Experts of a small language model.
Experts: 16 experts in each of 11 layers, 352 SwiGLU neurons an expert.
Below are experts of layer 4 (counted from 0) of a mixture-of-experts language model. Rows are named router (the router's row for the expert), gate (a neuron's input weights, with its number), up (a neuron's input weights, with its number), down (a neuron's output weights, with its number) and show model dimensions 0-255. Each number is 50 + 15 x the weight over its row's rms, rounded and kept within 0 to 99.
Before each expert's rows: a language model's description of what the expert responds to. This comes from a sample of Wikipedia text that the model never trained on.

# expert 7
Prepositions and articles. Prepositions and the mid-sentence after a noun or verb, introducing phrases, such as to, in, of, for, at, the.
router:60 54 66 50 30 77 56 39 46 62 50 48 55 64 76 28 61 25 73 47 46 77 50 09 46 49 47 48 56 75 45 46 58 45 59 48 66 62 65 54 49 67 50 62 30 59 17 68 62 64 61 26 72 78 27 43 60 39 34 56 33 67 14 56 56 72 74 33 39 64 63 41 65 48 54 60 42 41 31 37 66 46 36 31 58 88 55 44 62 55 29 47 69 52 58 71 58 55 41 53 62 45 39 39 68 46 61 58 61 51 71 52 92 44 64 52 43 56 53 66 59 68 81 42 52 33 83 58 35 53 48 38 73 18 52 41 27 87 72 43 47 41 51 35 44 40 22 34 42 41 38 43 69 57 38 48 54 52 45 60 60 51 57 51 38 45 50 62 53 44 52 53 48 53 27 39 66 84 34 57 40 52 85 26 35 43 46 57 51 55 51 10 26 42 83 49 31 74 51 35 42 60 63 07 24 37 56 41 54 64 91 59 38 61 53 44 49 51 59 48 59 45 66 53 33 62 41 52 50 28 39 55 52 38 48 65 66 50 40 38 51 50 39 58 47 60 61 55 33 39 74 47 86 33 60 42
gate3:57 35 59 47 26 60 15 37 96 13 56 73 38 31 35 48 48 35 55 59 42 59 65 49 40 62 51 56 57 40 48 48 33 48 42 49 38 49 16 12 32 62 56 33 76 54 36 59 49 54 74 41 53 43 41 63 36 67 40 46 68 50 68 40 44 56 45 34 28 66 58 43 74 49 43 52 68 30 29 48 45 71 47 45 62 60 37 45 54 79 67 20 48 45 62 67 57 64 47 48 44 31 47 56 62 35 42 77 34 50 22 53 51 64 53 33 47 17 61 43 24 43 48 14 60 70 36 41 46 55 46 42 31 34 60 35 31 46 30 38 72 39 69 71 71 42 55 59 30 35 60 53 55 57 54 42 70 54 49 33 17 37 51 51 54 32 57 35 33 37 62 64 30 59 41 65 39 52 35 38 47 60 63 35 26 58 85 39 54 74 60 84 21 40 55 55 37 51 43 36 84 47 67 78 17 60 46 66 58 48 56 27 37 36 57 61 58 47 37 44 58 51 36 38 28 63 39 61 41 40 66 25 24 44 54 41 38 43 54 50 43 54 54 48 77 60 56 44 62 47 47 73 47 82 46 85
up3:63 59 26 53 58 80 54 45 69 55 36 38 39 46 57 48 51 52 64 61 28 65 65 61 43 58 52 15 51 42 28 55 31 74 42 29 54 72 55 87 43 50 63 52 31 28 36 60 73 55 44 35 56 54 53 52 53 31 33 62 40 74 60 48 81 38 50 64 14 43 38 96 44 49 53 32 45 49 52 53 21 67 31 31 70 58 52 37 48 57 57 51 29 34 63 52 73 44 82 86 62 38 58 19 45 55 33 52 48 45 62 50 27 46 50 28 69 45 54 20 63 27 44 41 59 48 43 48 34 56 30 60 60 61 68 49 27 54 59 38 50 66 41 40 35 51 28 51 46 54 75 61 56 58 71 25 55 38 57 52 39 37 79 64 29 45 45 54 45 46 61 77 35 34 75 61 42 54 76 67 39 38 33 58 47 66 69 30 34 46 60 44 57 42 59 51 69 41 50 48 68 53 61 56 34 84 39 71 38 49 32 56 45 67 38 38 46 43 39 36 63 34 35 47 58 73 25 45 62 50 47 45 48 37 47 49 51 26 42 66 29 44 32 36 28 44 33 39 35 79 33 35 81 93 61 82
down3:55 47 52 66 64 90 72 48 73 23 60 48 71 51 37 49 37 42 64 30 60 38 44 50 69 60 38 42 61 82 28 20 38 64 55 44 50 51 70 28 56 59 41 38 51 44 38 60 51 64 56 56 62 47 42 54 32 31 36 85 57 52 50 63 51 58 42 26 54 65 37 39 79 31 55 66 41 52 57 27 35 40 41 56 79 33 25 49 53 28 42 50 41 54 22 53 45 60 57 25 50 37 22 47 41 38 48 54 35 38 79 31 66 31 54 41 72 76 46 62 49 27 61 63 48 40 47 68 62 47 51 52 69 39 26 46 48 70 62 50 32 42 39 54 52 40 42 27 63 56 45 42 64 61 13 75 44 76 40 52 36 54 53 42 83 54 39 41 64 32 37 50 71 48 43 57 62 14 40 54 63 40 59 62 40 59 59 50 48 71 49 81 60 39 52 34 52 61 31 59 62 26 60 48 99 43 50 36 77 37 38 28 61 37 33 55 38 48 34 45 26 17 67 30 74 44 59 29 60 65 40 52 73 64 34 43 28 27 27 42 60 66 44 46 59 39 63 60 75 17 49 57 59 45 50 34
gate4:29 50 49 50 39 47 57 67 62 41 57 66 38 53 10 28 36 15 60 43 43 66 56 74 62 60 82 45 64 56 71 48 50 71 37 81 61 72 47 36 48 47 46 34 70 60 22 39 74 53 49 40 50 22 49 58 32 56 52 25 57 39 40 51 38 49 64 23 64 44 51 40 66 22 63 73 41 46 38 46 57 43 45 69 48 58 62 62 13 48 42 59 60 71 47 37 84 36 50 31 48 44 61 21 32 26 70 24 72 54 19 28 60 64 43 45 68 60 75 52 74 73 59 08 57 42 44 45 50 52 64 26 66 40 72 49 74 34 44 72 70 29 60 48 66 52 50 54 69 39 53 36 63 49 64 37 26 59 46 68 43 62 38 82 36 27 35 40 60 66 58 12 11 34 46 51 41 67 43 50 16 50 51 40 46 60 49 43 55 50 54 47 37 57 55 47 65 34 80 48 54 78 53 39 34 44 24 58 50 67 62 57 47 42 47 55 72 53 48 82 38 41 55 50 54 61 63 74 66 62 57 63 65 40 38 70 54 40 46 39 49 63 37 53 28 46 66 44 61 36 42 50 45 41 61 69
up4:40 42 50 33 45 49 60 46 54 50 56 57 68 55 16 29 39 51 64 72 03 61 65 65 60 87 25 53 98 41 63 52 64 49 42 30 43 65 50 34 38 45 14 57 42 56 49 65 45 37 50 43 41 37 79 62 41 45 28 33 48 48 50 61 51 21 43 49 61 28 52 35 51 22 61 40 55 44 38 62 63 75 45 44 17 48 54 44 35 58 50 62 39 52 69 49 49 50 55 31 41 61 64 52 49 25 62 71 61 52 60 26 47 75 71 46 24 62 51 74 55 35 61 40 53 44 17 67 48 67 50 70 41 42 84 81 59 20 43 59 60 42 31 52 72 73 44 68 62 64 25 60 51 65 51 69 51 29 47 45 53 60 41 68 45 60 16 40 35 29 55 58 42 45 53 47 21 30 76 56 36 43 39 50 38 52 47 54 57 38 75 39 38 46 20 69 43 33 55 53 39 57 66 32 34 53 73 36 59 43 50 48 46 79 45 36 42 43 52 45 52 37 68 09 45 46 49 56 72 41 74 48 73 73 73 44 21 38 63 62 44 71 47 52 43 51 35 36 41 51 36 60 45 46 40 84
down4:46 47 33 60 55 44 49 42 66 57 27 28 50 40 45 29 36 40 32 50 31 61 51 62 48 67 58 50 54 73 37 54 55 63 73 51 52 62 39 53 60 48 77 54 51 58 48 45 48 58 44 84 33 32 69 59 31 36 62 56 52 49 51 63 51 41 50 51 48 48 48 49 23 52 64 59 48 39 57 19 41 40 47 45 49 62 43 56 56 37 58 37 58 59 87 70 69 46 80 41 62 86 65 66 57 43 56 38 49 61 74 75 63 36 33 56 43 44 08 55 50 53 57 56 74 54 41 80 75 35 41 43 04 58 67 40 30 47 53 43 33 77 30 54 52 24 37 32 66 45 57 86 46 57 47 70 61 46 37 47 51 65 52 42 39 36 62 71 43 73 56 40 47 45 00 53 55 42 52 27 75 50 47 73 51 57 60 53 24 40 64 30 22 25 39 62 38 45 59 49 64 74 63 38 72 39 35 33 60 70 64 45 37 53 44 53 51 50 56 30 87 42 32 45 81 54 50 44 14 43 81 67 33 45 58 45 41 76 16 45 58 51 59 50 41 62 70 45 68 53 51 45 74 79 70 62
gate5:61 62 25 50 70 46 59 58 63 31 41 59 42 28 51 49 30 78 43 73 41 35 53 44 76 65 71 57 13 40 63 47 67 29 67 56 44 60 44 62 80 48 79 72 36 38 27 51 53 58 38 65 30 55 55 45 52 94 61 66 40 32 43 65 63 68 59 36 44 57 42 32 65 65 69 52 45 44 40 74 51 57 69 41 60 43 52 59 34 51 44 69 68 63 44 51 45 55 65 64 33 33 26 69 72 32 49 70 53 60 11 71 57 32 39 54 56 51 48 63 45 24 55 50 74 60 26 49 57 69 40 46 33 53 47 42 43 13 22 43 54 58 54 47 47 75 41 63 45 60 29 66 68 77 51 17 52 49 60 60 38 61 53 62 44 34 46 51 63 27 62 35 44 56 52 47 50 65 38 53 67 51 50 46 63 56 50 29 51 20 81 35 50 24 61 55 89 61 56 75 35 62 66 74 63 50 68 42 45 54 43 38 92 37 07 70 36 49 60 37 53 16 68 35 69 58 56 45 43 57 30 58 69 43 51 42 59 25 44 59 44 44 70 58 40 53 31 41 63 39 70 30 56 43 42 50
up5:42 20 32 41 75 57 47 52 76 57 44 58 48 43 46 17 84 47 40 57 41 30 71 35 42 58 21 62 80 38 35 32 46 60 37 49 59 48 63 29 38 45 33 55 28 47 53 31 53 19 44 39 37 46 68 32 67 23 65 13 42 62 64 35 23 53 55 44 30 67 42 72 59 53 47 36 62 23 73 27 53 46 28 19 42 48 65 69 57 54 47 55 54 50 20 75 57 30 19 91 69 05 90 53 70 65 59 43 50 45 42 64 53 71 73 46 37 50 68 47 73 52 54 53 43 41 34 71 61 40 58 36 45 51 45 39 59 61 49 53 62 53 66 65 63 62 68 54 43 44 77 57 49 60 39 47 52 47 78 51 81 77 59 54 46 54 64 57 57 62 47 39 72 62 27 30 34 52 53 59 60 44 39 30 70 51 47 69 69 62 54 70 57 36 54 49 37 60 53 51 60 55 44 60 37 65 46 39 54 27 45 52 28 60 46 38 73 54 37 38 50 56 58 06 54 28 58 47 38 47 27 35 49 40 56 25 78 58 53 61 51 36 37 55 45 50 62 65 50 44 51 78 46 61 35 71
down5:42 56 57 66 55 66 32 53 50 36 32 58 46 27 50 35 67 37 35 37 49 44 45 38 37 44 47 52 60 60 46 65 47 22 50 32 43 67 53 44 42 50 73 46 32 68 59 53 23 70 69 55 86 41 21 66 55 47 82 51 61 47 29 47 89 32 31 11 44 63 45 66 59 41 46 55 32 69 40 86 45 50 38 74 30 32 62 75 55 20 04 58 25 31 54 57 48 48 29 60 65 50 73 45 54 49 39 44 71 36 41 44 52 42 54 71 60 55 58 50 37 50 45 44 73 69 54 76 71 51 53 35 45 44 80 54 43 24 56 69 70 34 39 70 51 64 74 36 52 51 67 34 37 41 49 66 37 56 55 30 62 53 81 59 56 66 48 73 39 36 78 34 36 57 61 61 74 47 45 54 57 17 53 52 32 34 33 27 46 63 44 73 75 26 71 37 49 54 42 48 23 47 45 56 51 67 46 83 36 51 54 37 57 58 38 39 31 54 59 61 69 67 21 74 64 48 58 29 54 50 47 36 92 49 53 59 50 45 62 60 57 47 46 69 48 56 84 52 60 50 40 42 61 67 59 41
gate6:58 64 64 82 55 46 72 55 50 74 45 36 41 48 37 53 43 61 54 59 37 55 48 58 34 21 33 62 60 70 50 74 64 53 50 51 39 34 51 43 49 57 70 75 42 37 52 75 46 40 18 81 29 30 16 59 32 28 63 46 46 51 47 44 50 60 51 42 45 88 47 49 50 59 58 44 55 47 63 18 71 59 57 64 34 48 62 41 40 42 47 75 51 50 80 35 71 35 60 33 57 28 46 40 48 23 52 77 45 68 55 45 23 51 30 70 55 58 32 51 60 45 51 58 48 53 50 51 48 57 59 35 29 41 55 25 33 61 43 17 59 62 24 50 71 58 48 65 42 37 81 66 62 60 66 45 52 68 60 35 73 13 58 46 39 54 48 37 27 50 40 68 53 38 43 76 48 72 48 48 44 60 56 08 20 89 62 39 61 52 40 51 49 55 60 24 54 67 69 61 29 52 71 48 42 76 51 29 62 55 84 58 65 42 89 56 59 34 59 45 54 27 27 77 71 36 53 24 49 59 17 48 39 60 57 37 40 49 69 63 43 26 62 56 49 72 58 46 51 67 39 34 56 51 39 58
up6:49 56 47 49 40 37 37 54 54 46 50 45 63 26 45 23 61 46 46 43 54 25 42 56 49 51 67 40 13 36 28 42 50 31 61 17 75 68 30 60 51 67 34 50 51 59 49 37 64 53 46 45 55 45 67 38 23 74 24 35 37 55 19 51 41 51 51 46 58 39 58 61 60 57 51 47 39 40 33 38 42 53 73 73 65 71 46 55 49 64 48 52 42 35 48 61 76 24 67 61 46 58 48 49 45 63 49 57 49 30 45 38 53 48 76 71 31 39 68 30 31 37 50 37 75 48 75 45 49 17 53 46 57 76 57 45 75 39 64 75 44 69 36 25 50 48 51 39 39 63 47 51 45 58 12 46 81 60 61 29 52 60 48 38 53 57 63 72 46 47 51 49 46 80 45 13 45 29 37 71 58 52 63 57 79 47 47 73 45 22 54 58 63 40 38 35 41 30 25 75 43 41 48 55 43 30 69 48 45 52 31 02 36 65 16 57 41 75 43 50 17 62 48 29 46 63 70 51 49 44 63 37 41 28 45 46 56 45 63 15 62 72 56 28 60 44 37 72 73 55 08 59 68 39 68 46
down6:41 71 60 53 38 37 34 51 46 36 52 48 53 65 53 48 47 57 59 55 39 83 47 54 53 48 39 54 51 75 47 51 37 75 31 48 41 67 57 31 61 06 70 57 40 52 63 75 49 42 88 27 73 59 59 52 78 61 41 68 49 60 35 31 52 43 56 68 43 39 48 51 37 71 62 37 50 38 53 49 42 69 61 36 58 64 62 39 25 24 67 60 79 51 40 39 42 43 40 56 54 33 46 32 66 55 30 25 61 67 52 58 42 69 27 46 59 76 44 14 19 30 35 60 36 46 65 68 55 47 48 41 42 46 93 43 53 70 38 43 57 53 55 31 37 46 65 56 23 49 61 15 62 45 36 73 50 35 72 57 43 34 36 59 41 39 40 34 68 38 49 44 24 46 69 60 34 55 52 56 36 39 44 55 44 59 66 65 56 49 88 68 42 59 49 42 68 43 65 35 53 57 58 48 58 82 58 71 49 20 46 53 35 60 27 58 33 49 52 40 49 34 34 74 44 79 57 33 46 32 47 44 58 33 26 54 66 26 76 36 28 61 38 37 36 24 20 69 39 20 74 73 52 48 33 24